config.yaml
d_shared_expert: 128
activation: "geglu"
rope_base: 10000.0
Below are experts of layer 7 (counted from 0) of a mixture-of-experts language model. Rows are named router (the router's row for the expert), gate (a neuron's input weights, with its number), up (a neuron's input weights, with its number) and show model dimensions 96-191. Each number is 200 + 40 x the weight over its row's rms, rounded and kept within 0 to 999.
After each expert's rows: a language model's description of what the expert responds to. This comes from a sample of Wikipedia text that the model never trained on.

# expert 58
router,246,245,157,265,265,169,177,242,153,261,230,266,206,185,209,206,255,188,203,196,203,177,193,212,161,197,187,104,214,183,172,278,148,187,196,238,226,194,182,195,180,118,178,193,206,86,255,235,231,213,231,202,175,173,159,159,103,265,225,146,253,163,164,208,170,231,199,273,200,223,186,193,175,229,220,264,226,211,205,166,209,256,141,283,258,152,282,239,166,215,193,149,209,220,236,208
gate0,204,131,204,244,229,206,208,133,201,204,279,178,206,175,196,163,227,146,233,205,194,184,197,191,215,221,207,147,203,253,243,188,199,166,222,224,191,230,208,167,142,168,162,219,214,189,172,196,109,181,223,115,249,250,171,234,192,169,167,218,199,257,241,180,194,249,250,187,167,290,220,242,213,228,211,168,103,177,240,224,150,178,286,140,254,143,190,215,197,196,141,192,200,168,249,230
up0,98,111,202,225,190,162,213,170,155,221,238,180,240,166,213,226,232,167,194,184,154,122,199,203,214,189,268,168,177,238,285,209,219,177,205,239,241,222,213,228,187,166,174,189,238,189,184,210,138,170,208,102,214,201,183,208,145,178,211,246,228,255,251,186,175,164,267,218,106,290,245,177,152,211,223,176,185,188,229,242,141,185,220,180,241,159,196,212,161,203,175,233,131,162,276,225
gate1,188,182,182,187,191,178,221,186,207,178,182,213,184,270,157,242,199,206,209,219,193,280,188,200,216,222,166,143,257,251,215,178,135,131,279,201,235,267,162,158,180,168,181,176,230,233,206,190,237,200,151,182,138,266,198,215,220,207,142,184,233,160,220,166,229,159,261,158,208,242,199,139,178,183,233,193,236,226,250,169,202,206,188,154,251,140,272,192,197,186,204,163,183,232,149,215
up1,239,203,207,167,217,224,227,189,169,176,254,231,142,233,199,193,198,156,176,257,158,258,145,167,157,202,221,170,220,199,211,206,104,183,262,233,301,211,155,205,221,205,221,168,276,222,198,179,174,176,162,236,166,216,197,177,193,258,163,204,130,188,231,189,215,258,239,181,209,218,222,117,191,214,292,170,262,230,234,208,137,161,207,236,214,209,246,197,206,226,167,180,183,209,175,202
gate2,160,272,278,213,262,179,136,200,214,214,218,199,240,193,208,180,195,179,209,221,162,191,168,190,238,103,210,187,132,176,195,188,96,285,211,209,199,221,140,196,238,184,151,225,186,218,306,215,231,221,198,290,186,137,206,175,278,218,285,160,195,273,174,215,191,139,232,237,205,161,198,189,220,197,175,223,144,268,181,208,175,216,201,178,292,192,197,232,213,244,138,268,105,174,207,197
up2,268,242,272,181,140,179,235,292,230,120,160,130,240,166,193,167,195,159,246,175,191,236,229,211,214,221,221,198,166,182,218,169,182,230,278,149,118,201,229,171,245,66,162,222,189,223,178,175,313,200,193,153,162,197,203,158,215,231,173,160,232,116,208,164,160,237,228,163,268,217,176,203,195,203,172,179,238,204,142,175,252,193,225,209,178,213,182,187,177,218,237,225,213,185,292,223
gate3,204,141,187,174,215,190,283,174,220,225,189,254,139,164,148,197,214,184,207,254,272,207,208,256,156,204,264,218,158,161,188,204,185,198,210,183,271,109,154,245,203,193,166,234,183,183,192,226,128,230,157,168,200,199,226,226,155,123,283,174,188,147,218,182,222,144,224,124,164,205,220,193,150,172,198,192,243,193,250,224,217,158,162,236,239,203,148,204,221,206,283,200,197,126,215,226
up3,164,119,178,162,183,226,238,208,200,199,117,190,179,227,156,158,200,226,160,207,204,276,169,241,180,239,209,165,212,231,246,175,214,237,212,194,222,161,240,207,180,138,195,224,162,170,223,192,112,252,199,169,171,325,262,189,158,186,237,236,201,166,273,177,305,238,148,174,186,208,275,203,190,141,126,181,250,183,212,233,204,177,207,207,177,200,190,156,227,173,172,216,181,140,223,130
What it handles: Math and money digits. Digits inside LaTeX formulas, after braces and carets, and in money or large figures, such as $2,856, 000, million, \frac exponents.

# expert 24
router,165,284,186,259,173,211,202,191,183,208,164,232,184,254,140,275,211,191,187,179,214,203,247,142,205,159,200,176,206,239,178,158,175,240,114,194,178,226,189,141,188,190,227,107,221,270,162,177,297,292,244,235,204,148,129,249,193,120,204,216,202,207,211,147,118,256,209,208,183,215,183,164,216,245,168,142,215,303,254,131,223,237,237,210,158,223,252,213,258,210,232,217,213,177,287,256
gate0,223,231,202,175,183,202,188,196,276,230,225,188,185,274,194,143,331,207,234,166,205,204,261,210,194,149,173,223,159,212,200,161,177,184,179,172,170,273,256,174,221,247,227,134,187,146,153,201,209,258,215,243,178,239,229,205,190,190,178,195,233,237,211,166,162,193,123,229,186,193,176,142,211,122,117,158,177,135,223,243,260,181,197,187,195,181,212,226,233,135,199,248,199,177,212,262
up0,196,201,176,146,194,154,152,161,180,189,179,214,220,220,178,281,205,208,250,221,267,212,219,289,157,150,238,241,165,184,217,170,166,211,182,182,185,216,226,153,204,123,209,181,170,228,195,199,190,177,200,259,223,188,235,220,269,172,214,133,243,227,224,205,173,267,214,203,158,211,155,122,230,239,209,220,149,175,197,140,200,205,119,183,232,249,148,203,190,243,246,190,194,185,108,229
gate1,206,204,108,144,193,118,225,182,127,154,218,180,174,231,175,263,202,290,261,161,196,254,215,236,160,198,219,158,178,171,185,145,160,216,233,194,166,264,208,214,163,228,207,173,259,227,228,90,188,203,199,268,250,224,187,133,222,126,210,160,207,200,202,225,229,104,176,227,146,209,189,135,209,203,183,229,126,213,236,203,221,219,224,200,191,194,192,220,199,59,206,205,209,127,256,204
up1,184,193,238,226,206,261,175,192,280,237,219,199,178,121,203,183,167,86,100,212,194,193,197,161,210,241,233,240,192,239,219,226,262,158,194,140,239,192,171,229,198,198,193,190,165,214,190,259,228,140,163,121,171,182,264,234,144,250,169,207,179,184,231,180,206,233,196,190,317,173,231,243,185,219,213,195,216,152,214,172,184,221,214,252,218,247,169,225,238,243,234,282,219,229,207,282
gate2,243,200,246,191,127,234,195,203,180,207,192,233,171,312,242,181,234,189,191,173,123,278,227,230,169,162,243,151,249,151,169,210,132,181,188,222,220,215,212,85,213,182,198,162,237,237,200,205,169,249,209,164,178,184,188,141,183,185,251,202,157,207,199,195,224,196,202,149,176,207,108,223,244,232,221,192,172,295,223,192,216,241,171,249,192,186,237,164,213,203,165,233,189,231,245,236
up2,217,177,164,153,154,291,225,145,190,270,214,207,179,340,231,160,238,161,188,199,282,206,181,158,140,194,192,118,239,184,190,249,137,144,188,161,202,162,225,148,215,216,193,194,218,207,223,186,219,208,178,195,198,171,210,200,252,206,203,196,251,179,209,231,156,194,244,199,188,223,98,181,267,198,188,234,124,241,223,213,240,157,186,227,157,155,169,189,217,194,168,202,232,193,213,256
gate3,176,221,146,203,145,200,190,208,157,76,160,189,137,215,176,249,192,237,210,258,143,171,262,213,225,180,182,193,200,220,168,180,196,206,138,242,254,174,163,192,226,170,184,236,215,163,186,140,285,266,233,212,106,181,252,205,175,174,199,194,169,122,192,204,203,218,186,197,263,219,193,235,190,214,176,160,119,353,174,217,263,241,216,169,222,174,234,174,179,166,228,242,168,200,259,274
up3,212,171,192,192,174,176,186,267,154,181,270,214,177,93,248,128,185,168,165,217,211,161,100,197,239,260,229,181,164,228,234,184,195,92,218,97,213,185,247,270,204,214,194,179,188,216,183,213,209,130,255,187,195,257,116,151,237,199,203,142,236,195,213,201,182,177,205,191,181,175,241,248,173,186,160,173,247,179,240,164,160,226,224,109,186,184,166,201,220,220,260,166,156,189,183,220
What it handles: Capital word starts. Capital letters or first pieces starting names in tables and lists, often Vietnamese or Slavic names, plus raw UTF-8 byte fragments like Đ.

# expert 22
router,169,174,198,199,127,163,250,222,148,218,118,234,141,251,136,131,131,223,261,179,198,236,210,152,247,174,254,246,122,153,175,169,181,207,177,221,241,240,225,168,151,220,141,249,156,243,131,177,211,153,273,214,239,235,161,188,174,158,221,196,216,135,192,199,263,154,163,211,269,225,145,234,179,220,240,190,213,214,214,118,199,181,180,235,149,213,213,190,224,222,223,183,238,184,155,220
gate5,177,220,209,200,234,125,182,229,210,190,311,235,271,233,167,171,149,212,220,197,161,176,254,266,228,181,172,218,189,280,197,164,159,176,170,199,193,312,202,243,179,251,181,198,216,177,228,203,185,223,282,246,127,167,202,155,225,251,224,201,186,169,215,186,194,183,229,232,153,213,188,155,144,207,257,225,128,155,226,242,199,168,181,137,256,218,208,152,163,158,159,206,119,260,195,231
up5,211,241,209,172,220,143,174,203,222,286,214,190,229,228,229,192,202,166,126,186,249,235,167,274,182,189,104,209,195,157,161,155,169,162,178,146,159,223,182,248,179,155,275,283,151,232,188,158,212,200,168,192,111,198,160,202,158,282,267,215,233,190,291,170,219,203,226,276,193,154,138,194,210,192,86,197,209,164,268,175,226,205,201,216,187,218,178,172,191,219,196,238,250,313,185,173
gate6,212,192,207,268,207,247,194,183,162,174,94,210,274,224,162,66,210,226,222,271,159,241,90,215,172,338,147,171,191,246,114,221,193,197,139,194,282,189,274,165,202,164,224,205,203,190,133,197,155,198,207,187,192,183,218,198,242,249,218,190,288,219,180,210,204,209,192,167,155,167,180,199,176,206,223,208,247,264,197,239,273,226,244,204,111,224,202,194,191,275,194,237,180,263,195,253
up6,196,189,172,228,223,211,216,163,105,175,136,218,184,225,215,169,235,252,207,183,101,214,123,258,139,269,173,249,170,192,85,181,180,169,146,240,230,220,222,183,212,173,193,214,131,217,128,191,209,216,215,215,157,194,190,163,200,228,220,198,198,201,172,196,221,142,178,184,163,189,160,201,203,194,195,134,235,229,213,277,246,220,218,230,163,271,305,183,198,239,253,209,227,275,158,253
gate7,195,180,239,234,219,206,182,297,141,194,220,174,146,243,186,150,137,225,294,143,276,192,123,160,218,133,253,222,224,174,213,210,188,149,157,161,174,216,170,209,207,230,195,227,198,218,198,179,187,161,234,252,210,209,166,201,211,198,232,183,144,193,277,203,166,210,183,239,249,198,176,180,223,229,232,205,200,184,146,228,143,242,234,264,111,205,214,153,212,301,210,134,201,221,224,217
up7,152,277,179,232,247,269,276,206,206,207,249,212,227,193,220,250,242,175,218,228,170,148,231,244,252,119,175,231,164,189,139,225,170,123,238,248,192,219,230,213,212,197,206,203,249,133,215,157,179,165,272,157,175,180,138,191,232,205,184,226,213,206,170,144,208,188,243,194,200,146,229,226,197,208,115,181,196,227,159,160,263,199,180,203,304,211,278,184,160,166,213,253,193,222,171,209
gate8,188,193,183,183,179,196,224,196,224,212,210,208,214,198,239,138,223,241,179,225,203,231,149,180,172,183,192,192,187,68,186,178,300,215,168,199,215,253,208,139,201,216,270,136,168,220,166,217,191,189,241,214,251,189,225,212,269,236,149,149,129,182,258,231,197,192,157,203,269,198,208,252,98,174,233,175,213,211,76,186,278,165,242,170,198,220,131,216,223,216,178,158,185,205,175,244
up8,197,201,181,150,143,167,227,168,127,221,174,192,208,181,229,238,245,253,194,106,183,239,246,164,209,170,194,204,193,153,147,242,221,163,177,216,86,221,161,318,141,207,217,202,192,233,135,223,206,209,316,255,113,238,190,248,250,190,251,221,212,140,216,181,210,212,227,171,260,167,229,142,198,189,212,193,110,175,162,220,183,232,152,263,157,161,170,138,204,217,227,225,173,181,174,226
What it handles: Section heading markup. Equals signs of wiki section headings and words in heading or infobox labels, such as Early life, Background information, Personal details.

# expert 0
router,240,155,157,230,136,226,248,218,217,272,200,220,165,255,126,229,144,184,256,225,247,232,213,207,257,192,225,215,137,252,191,253,230,163,190,231,200,176,188,248,172,140,175,141,119,144,159,146,206,276,257,145,176,224,166,205,266,148,129,228,187,130,159,213,191,260,248,175,137,143,158,214,176,183,159,239,173,212,209,153,166,278,135,226,204,159,182,155,189,221,243,219,223,189,267,213
gate2,166,179,301,234,241,193,211,255,165,177,210,206,291,263,174,138,267,241,183,256,256,204,261,210,192,229,219,133,255,144,174,170,237,202,226,205,135,187,235,168,166,171,234,204,198,159,224,191,165,130,255,200,189,235,210,179,240,203,210,173,221,242,232,218,184,198,277,216,241,190,161,154,197,166,261,168,209,171,217,152,259,252,198,202,195,181,210,261,211,176,213,177,197,167,248,178
up2,198,249,205,152,175,260,218,179,194,131,179,138,198,178,171,291,159,115,155,144,161,256,202,178,184,158,193,200,170,163,159,198,194,228,184,179,243,264,208,234,244,240,163,126,158,207,236,140,361,226,172,255,216,148,169,235,200,80,200,173,233,264,145,192,327,169,175,146,151,218,176,196,203,229,259,275,204,228,243,269,199,166,237,192,201,211,217,275,242,213,181,249,135,243,160,195
gate3,168,191,160,214,242,190,198,200,227,130,112,220,166,165,212,166,233,169,225,227,125,157,224,184,244,203,187,172,182,235,210,214,222,173,247,304,138,239,180,180,208,155,100,168,190,143,123,204,173,180,280,160,183,183,173,149,223,187,275,221,251,244,229,227,185,218,230,169,137,115,283,171,197,210,157,259,221,224,193,183,180,236,239,228,226,175,198,146,141,199,231,136,213,229,246,150
up3,251,192,117,236,309,208,169,206,174,165,207,225,185,275,219,231,175,146,161,260,168,236,192,200,203,147,258,161,221,217,260,212,216,193,200,180,338,239,168,192,194,235,236,216,167,214,131,116,200,187,104,204,202,208,223,169,207,227,263,173,244,236,189,222,210,230,173,180,188,177,226,189,175,218,247,249,222,161,230,236,190,161,149,167,250,230,200,158,202,137,282,232,191,255,127,225
gate4,169,192,167,212,185,199,214,112,219,189,178,255,241,245,206,187,240,168,201,130,172,205,221,156,274,128,128,190,134,203,175,206,231,213,301,156,162,188,211,199,222,190,181,152,198,135,148,214,225,190,210,180,170,149,214,168,279,176,158,176,251,198,189,251,253,129,246,155,205,180,189,228,193,231,223,284,167,183,215,178,202,197,175,173,165,134,131,156,283,157,254,230,164,222,282,197
up4,263,226,179,248,175,140,180,215,152,200,229,218,174,194,209,162,125,142,231,178,215,152,143,142,188,246,201,223,160,182,291,232,256,144,201,175,252,293,174,256,217,209,267,149,198,253,190,186,217,215,102,214,214,177,202,208,191,197,232,169,253,252,205,184,196,221,230,202,207,177,176,161,274,265,202,230,154,158,131,159,236,99,201,81,149,137,134,192,261,223,223,200,162,224,202,238
gate5,173,160,248,188,152,189,177,235,245,158,234,221,204,295,192,199,177,228,154,188,247,211,203,173,152,232,226,117,207,196,237,236,254,139,209,229,255,140,196,192,234,226,214,131,177,210,185,184,169,251,156,190,216,191,172,186,175,258,185,167,189,188,148,146,216,173,211,228,211,191,182,167,153,201,140,293,142,176,207,209,161,205,208,240,155,332,190,151,228,280,235,339,203,156,137,161
up5,216,147,198,160,140,178,289,198,115,229,203,183,205,185,209,131,149,216,224,217,215,195,160,198,156,230,243,218,166,233,294,205,237,179,200,225,153,147,212,245,193,184,231,148,204,242,221,256,277,236,170,220,178,184,209,245,218,235,198,234,176,145,197,179,177,216,153,195,206,176,301,173,200,209,171,113,293,173,202,168,239,202,245,172,197,285,128,177,202,193,165,200,179,100,230,223
What it handles: Dates and months. Month names and the words around dates, such as on, in, commas and parentheses, in birth dates, releases and career timelines.

# expert 10
router,241,190,241,251,230,130,206,223,183,198,145,177,203,276,217,170,222,172,203,205,143,230,220,181,247,209,239,240,223,223,187,211,268,203,273,194,249,183,225,174,204,250,217,142,241,157,132,183,196,200,204,190,251,206,188,232,189,205,245,260,182,179,255,151,192,164,231,110,227,169,203,184,191,139,189,241,204,207,238,217,287,210,247,167,231,178,216,209,196,200,237,239,188,205,256,159
gate2,266,252,231,142,182,217,178,273,221,183,333,219,182,167,138,202,270,157,182,182,146,212,212,205,263,112,199,220,132,194,145,225,256,211,144,231,259,203,140,233,200,221,228,255,156,223,229,159,191,210,170,179,234,179,182,192,153,152,195,191,189,145,154,227,258,189,175,248,227,164,182,267,183,184,225,164,228,183,158,246,212,167,209,224,260,212,195,235,195,233,252,173,188,244,252,205
up2,256,183,187,164,106,203,205,170,222,238,237,174,210,252,172,156,266,164,210,141,153,211,227,204,202,164,189,130,155,200,225,163,198,197,151,162,246,194,180,175,193,183,243,196,167,196,182,229,188,127,241,170,176,155,220,168,251,182,209,222,239,221,183,205,326,163,230,175,223,187,224,213,123,211,195,176,294,182,235,170,183,246,245,143,218,224,153,182,161,249,165,161,156,207,171,219
gate3,171,142,128,146,159,141,127,184,154,272,147,171,173,195,276,157,266,169,230,224,255,208,195,179,148,218,271,185,163,174,198,141,185,172,261,177,159,158,191,222,212,233,232,132,209,236,166,189,164,169,167,237,262,345,248,234,203,171,210,201,260,175,196,179,256,169,239,216,244,184,145,197,211,202,216,208,195,222,198,233,192,212,254,181,209,187,151,189,157,205,242,186,185,179,232,249
up3,240,165,207,190,220,228,322,151,237,180,177,234,153,227,217,213,188,282,163,161,190,182,142,193,226,221,141,255,192,194,108,238,198,216,169,221,180,193,243,211,193,170,224,251,160,130,244,190,231,164,255,191,180,186,152,250,210,249,137,204,215,178,144,211,100,199,160,217,188,214,241,166,145,209,166,255,218,216,200,191,185,256,194,193,183,276,276,227,186,164,135,146,212,181,206,164
gate4,222,255,244,243,173,136,205,224,152,224,109,204,173,154,200,184,234,254,261,175,169,199,243,112,250,197,304,207,207,249,210,285,210,254,188,195,244,119,217,202,176,191,215,156,210,154,242,203,191,179,230,151,240,213,156,170,180,244,180,220,167,182,214,186,157,296,160,193,205,175,185,223,118,190,199,215,175,189,90,207,206,219,150,171,284,213,239,194,153,218,202,179,247,202,225,76
up4,194,186,179,182,127,241,259,274,174,179,206,172,222,188,197,142,217,191,247,289,211,274,159,143,189,231,264,183,247,189,185,257,174,195,221,233,231,214,196,249,157,173,186,207,233,236,121,189,184,117,202,205,153,286,229,198,307,312,157,217,220,152,199,207,203,191,219,201,202,155,232,230,232,181,268,169,172,155,205,205,201,213,158,176,215,196,133,190,213,158,197,173,189,63,224,235
gate5,223,160,226,247,193,164,231,149,175,219,160,194,158,237,209,202,230,230,239,229,255,182,244,218,228,174,203,168,161,143,203,198,197,239,173,124,184,201,203,101,263,207,204,208,126,211,262,212,229,165,166,311,217,233,124,245,176,167,235,182,217,146,154,186,206,162,141,172,234,240,140,263,201,186,178,115,182,132,285,195,240,152,217,231,175,187,230,289,128,215,245,195,192,137,228,184
up5,190,265,207,172,147,170,191,175,187,215,166,214,175,206,252,257,108,243,200,197,170,281,168,186,162,222,193,160,225,176,205,205,212,159,150,238,198,220,232,229,191,199,205,148,148,242,163,142,200,190,192,188,226,162,191,239,256,278,267,177,252,165,172,157,222,193,185,189,244,198,274,225,219,203,179,172,289,204,214,237,242,278,275,209,185,212,232,291,165,276,220,197,134,271,206,176
What it handles: Determiners and possessives. Determiners and possessives starting a noun phrase in running prose, such as the, a, his, their, these, plus possessive s after apostrophes.

# expert 21
router,222,194,197,208,187,213,213,230,182,157,242,212,155,187,199,202,182,162,201,142,162,202,176,198,255,211,229,246,123,171,238,218,179,176,208,275,138,201,178,264,185,215,111,258,209,228,169,121,186,216,205,274,155,216,144,168,160,148,228,234,170,224,237,159,277,164,185,227,281,160,217,216,137,220,203,169,172,168,217,175,189,143,183,284,169,158,215,194,236,202,210,234,216,263,182,232
gate5,150,228,275,173,187,208,213,172,190,182,221,216,143,140,126,214,171,233,152,158,177,218,191,195,136,188,266,228,205,146,221,247,192,185,224,213,235,169,242,203,173,210,204,220,186,149,142,216,199,181,242,196,188,200,155,169,182,171,180,215,253,185,230,190,227,305,219,175,206,219,206,163,217,193,216,211,197,236,230,183,212,214,131,214,149,168,210,207,196,218,194,266,190,213,158,284
up5,161,194,168,187,219,157,219,169,161,178,172,186,222,210,148,229,166,220,166,234,166,245,207,249,273,188,257,261,195,228,244,252,330,254,201,248,269,186,223,191,119,190,160,201,141,170,214,227,154,197,194,230,168,228,187,185,210,149,217,213,245,208,239,241,226,219,184,235,192,234,177,238,174,222,185,229,164,220,172,194,153,254,162,181,183,119,173,147,252,260,232,170,235,230,140,233
gate6,234,182,236,147,140,197,203,207,230,203,191,235,209,170,249,151,230,130,182,195,198,257,192,132,194,209,221,164,237,198,204,240,149,245,215,172,155,188,181,196,235,204,225,206,229,187,192,202,277,196,187,237,217,157,236,179,127,93,222,174,255,154,202,200,176,212,209,187,188,254,174,184,240,189,193,177,313,204,254,206,306,173,217,243,153,148,274,146,195,143,195,200,204,170,250,232
up6,277,129,245,210,225,210,207,250,167,136,195,217,206,151,205,152,220,179,206,206,161,183,219,153,192,222,202,147,144,236,192,142,215,207,205,212,215,180,136,238,168,222,193,225,177,205,204,123,262,172,178,298,176,185,190,197,117,158,295,231,178,230,182,182,223,168,200,217,230,284,203,190,263,146,200,134,210,171,282,257,295,65,237,269,164,202,252,189,270,205,231,188,232,252,230,190
gate7,222,223,175,238,258,148,179,179,170,209,218,246,181,237,141,304,214,196,156,226,192,237,145,183,94,177,212,213,178,165,195,188,198,230,158,183,253,264,178,217,234,226,216,235,173,206,188,171,192,166,203,251,252,168,186,225,187,126,226,185,202,243,268,207,246,174,205,145,222,274,221,264,159,192,209,197,156,199,200,244,216,189,235,273,169,236,247,209,267,84,50,248,180,182,220,224
up7,239,229,154,125,253,223,265,218,171,115,180,145,245,174,199,125,213,186,276,252,258,216,247,172,193,205,200,199,242,198,187,208,175,221,187,97,164,124,201,178,217,176,178,195,194,142,276,205,134,208,116,254,174,213,157,206,166,267,238,191,137,230,176,167,199,269,230,221,95,207,233,255,210,177,228,190,245,211,199,232,232,201,249,183,209,183,203,245,141,252,224,215,182,168,185,149
gate8,230,198,233,205,219,167,211,201,197,244,200,179,174,217,168,231,286,237,261,165,139,247,229,219,268,176,233,174,191,163,133,150,254,203,128,200,235,157,188,227,228,190,230,255,219,184,192,239,234,187,150,184,164,153,196,137,210,210,228,203,237,165,149,130,258,151,157,203,218,157,224,243,154,207,204,258,253,181,238,209,182,205,127,281,130,272,251,119,226,173,238,191,195,277,200,167
up8,274,218,177,283,310,246,181,211,183,128,147,217,186,198,208,253,96,212,180,268,211,134,154,185,146,182,231,218,204,243,87,315,192,225,192,190,221,179,247,175,251,150,181,195,196,253,209,169,195,200,166,233,162,235,170,218,166,240,206,179,183,211,181,191,205,201,204,141,205,197,163,196,195,246,222,171,257,190,207,161,188,161,246,218,177,182,257,254,240,272,167,178,271,204,225,190
What it handles: Section heading markup. Equals signs closing wiki section headings like === Seeds ===, the blank lines and pipes after them, and table header words like Team, Votes, Date.

# expert 3
router,166,175,245,161,186,127,226,207,191,247,145,152,168,219,192,204,232,221,183,267,186,240,164,206,286,227,128,161,240,247,216,239,219,165,216,190,172,246,217,143,165,198,158,108,261,189,115,186,244,237,191,130,191,263,203,258,275,260,157,248,198,230,238,155,167,165,258,198,162,226,150,151,188,155,248,180,234,210,227,193,196,221,224,189,245,154,226,242,267,213,149,270,223,206,207,241
gate2,280,222,224,134,213,243,244,206,226,185,215,207,237,185,115,226,203,228,158,193,191,169,145,184,262,146,204,205,173,132,208,174,243,177,256,184,133,187,205,151,223,211,131,215,149,203,231,159,240,224,219,185,238,164,234,154,198,217,335,214,184,173,166,191,239,156,195,118,238,190,107,145,224,194,173,191,179,151,200,156,212,226,188,209,172,168,185,182,219,169,220,153,138,187,197,113
up2,169,193,195,260,267,159,154,197,164,203,217,227,229,203,266,134,182,122,238,200,199,241,226,202,163,224,183,263,257,218,235,203,161,270,172,215,201,262,137,240,190,164,268,251,225,210,220,222,143,183,197,271,163,247,254,186,196,218,184,178,220,193,192,209,160,274,188,223,198,241,239,272,185,215,235,213,206,262,188,219,195,229,243,135,237,216,195,156,138,253,164,219,224,163,237,231
gate3,238,129,207,122,265,138,194,254,237,262,234,175,190,206,194,199,256,225,216,118,186,220,238,190,261,131,197,166,202,185,184,200,196,255,242,227,179,159,281,197,234,158,153,145,145,189,198,217,181,176,217,157,239,224,185,210,171,166,172,167,202,207,242,207,219,189,116,135,200,191,229,113,140,184,194,187,174,207,177,199,180,323,212,235,130,186,208,267,214,264,184,175,236,174,185,197
up3,194,226,203,236,58,274,160,161,271,187,156,176,153,214,237,228,156,187,179,304,232,106,247,203,187,213,198,146,178,183,253,172,184,179,180,170,171,152,171,165,253,226,228,202,247,217,273,214,201,196,187,192,189,155,206,202,200,134,205,166,229,216,111,248,198,170,270,259,242,207,196,234,200,223,164,198,190,126,167,149,202,144,198,248,190,232,238,222,141,223,195,186,232,279,148,201
gate4,240,183,211,129,217,160,166,191,241,217,233,238,152,199,200,187,243,235,203,154,180,176,190,163,147,181,173,275,159,163,266,134,204,258,218,208,234,156,175,201,223,218,319,239,164,203,261,206,179,144,139,190,185,177,175,170,200,113,232,194,227,204,209,237,166,265,192,201,265,267,181,111,210,214,119,297,159,169,193,254,176,181,254,196,135,192,204,217,136,165,239,190,198,164,157,216
up4,242,197,219,165,205,166,187,265,231,221,231,195,160,204,176,129,146,236,253,185,222,165,253,163,182,229,217,255,228,200,224,224,176,191,257,272,318,234,128,235,204,189,262,225,160,178,224,183,277,170,180,171,210,222,185,179,231,239,208,162,243,166,162,273,114,199,219,199,213,268,178,113,107,196,210,226,217,180,229,179,135,150,209,191,186,249,202,191,199,191,128,218,233,183,171,186
gate5,282,177,216,200,172,183,167,228,189,222,195,171,159,218,155,277,198,214,204,181,224,231,217,215,236,190,201,130,217,151,212,178,215,209,193,92,221,177,245,252,200,239,181,170,201,243,227,154,194,195,174,245,235,147,75,139,166,199,205,221,191,192,200,170,289,219,174,205,224,201,141,262,211,194,245,177,223,208,197,218,240,168,233,181,198,251,217,178,214,181,210,203,139,258,220,174
up5,225,147,194,200,204,166,176,177,201,154,234,240,290,185,217,117,225,127,236,199,150,213,171,188,182,235,225,199,242,250,131,228,234,163,200,225,176,221,175,184,176,184,234,263,116,234,177,210,212,140,198,192,197,210,223,234,165,294,202,212,262,319,205,282,155,213,215,203,163,165,185,212,227,193,229,209,270,164,190,134,193,194,159,157,175,175,173,166,185,119,190,210,249,88,199,168
What it handles: Articles and coordinate colons. Mostly the and The after of, in or at, colons after infobox field names such as Coordinates, and prime marks in coordinates.

# expert 56
router,186,273,150,223,165,188,199,152,227,205,203,225,117,245,131,207,217,223,246,150,274,142,241,165,271,168,162,222,159,179,164,152,195,256,133,192,148,255,214,183,273,160,238,219,181,250,182,207,250,211,246,210,212,206,141,238,146,250,257,135,189,147,263,156,167,189,200,187,228,204,141,155,266,226,204,247,226,236,232,172,244,125,206,227,153,167,186,171,248,202,216,234,252,172,235,217
gate2,207,193,243,194,169,147,160,229,215,237,182,250,237,222,229,157,228,203,211,220,213,199,188,226,202,119,248,230,202,184,256,191,128,175,210,146,100,174,191,136,141,179,234,177,158,136,160,168,253,143,224,213,216,188,251,228,169,207,189,145,171,204,239,175,229,189,213,299,280,180,211,146,165,177,190,202,141,291,261,204,236,225,235,196,215,187,218,242,181,217,280,154,180,211,186,225
up2,218,189,218,189,194,189,158,260,222,258,252,218,153,251,207,234,233,204,209,201,219,192,218,270,222,80,209,218,181,152,260,141,136,189,126,100,129,226,197,139,109,219,211,184,113,191,141,217,223,194,205,190,202,180,239,210,150,212,241,147,205,249,212,129,209,154,208,287,203,221,244,217,218,230,188,135,176,294,299,173,245,209,192,204,206,131,239,167,141,282,240,213,185,156,203,254
gate3,196,238,198,222,208,198,234,112,236,186,202,268,190,213,166,216,240,218,225,203,223,153,225,251,163,198,96,201,149,156,189,199,107,235,159,185,217,123,185,125,298,199,251,148,191,221,192,200,222,265,224,220,123,115,201,182,128,208,300,231,210,223,255,209,185,257,209,209,160,200,154,184,209,186,204,238,163,179,192,195,162,232,186,254,230,185,197,115,198,186,209,226,171,223,190,193
up3,192,226,227,230,248,170,220,180,160,190,171,189,189,158,176,107,142,200,221,191,176,227,228,203,294,197,163,177,208,205,244,233,149,250,172,183,252,154,170,218,190,228,238,306,184,227,134,241,199,130,244,203,202,193,199,258,173,147,166,219,200,305,180,214,213,319,182,256,236,210,170,169,199,214,182,230,210,174,158,176,159,202,192,256,202,84,189,265,207,243,239,193,195,143,207,179
gate4,237,177,188,236,199,124,193,213,271,194,158,204,207,176,151,186,238,121,205,252,169,210,127,184,251,210,169,206,183,259,164,188,174,200,231,255,161,230,258,215,229,209,199,185,196,244,168,259,202,207,214,256,241,228,223,185,251,266,181,297,247,165,178,181,175,273,175,202,255,203,186,176,189,210,243,139,212,148,202,228,145,238,205,148,193,191,173,171,153,81,223,234,147,276,218,137
up4,224,186,251,226,151,215,178,222,153,189,245,212,246,201,256,207,154,235,137,176,177,192,217,260,110,169,202,208,230,103,238,179,274,189,210,178,196,112,186,164,191,184,178,231,177,144,173,161,194,198,174,203,217,187,236,179,223,230,200,122,167,240,178,188,205,212,190,262,190,199,221,135,209,153,206,222,97,256,249,194,258,154,213,225,145,228,177,213,269,192,215,163,197,242,196,213
gate5,189,298,193,200,172,122,163,191,167,261,194,168,183,240,272,142,189,283,202,220,170,169,156,241,247,227,194,210,167,208,183,201,172,236,127,158,164,224,138,215,198,283,210,243,166,239,134,160,173,255,223,282,209,182,208,233,232,313,220,152,146,226,213,237,212,218,220,149,168,197,194,226,164,177,153,106,273,216,130,251,191,149,229,144,241,194,173,208,205,188,239,150,218,174,244,182
up5,224,263,158,192,211,207,172,234,140,224,231,254,201,264,125,311,185,236,203,139,202,127,263,222,149,208,189,252,169,156,212,183,191,136,164,175,247,186,180,287,216,176,234,121,158,222,220,212,172,160,216,181,241,188,171,223,195,215,198,160,187,255,230,169,157,160,189,273,160,212,174,220,206,238,268,198,140,176,169,197,218,250,194,264,147,146,210,202,213,165,265,124,193,208,154,197
What it handles: Single initial letters. Single capital or lowercase letters starting a word or name, such as initials E., German nicht, kann, kōhai, www, U18.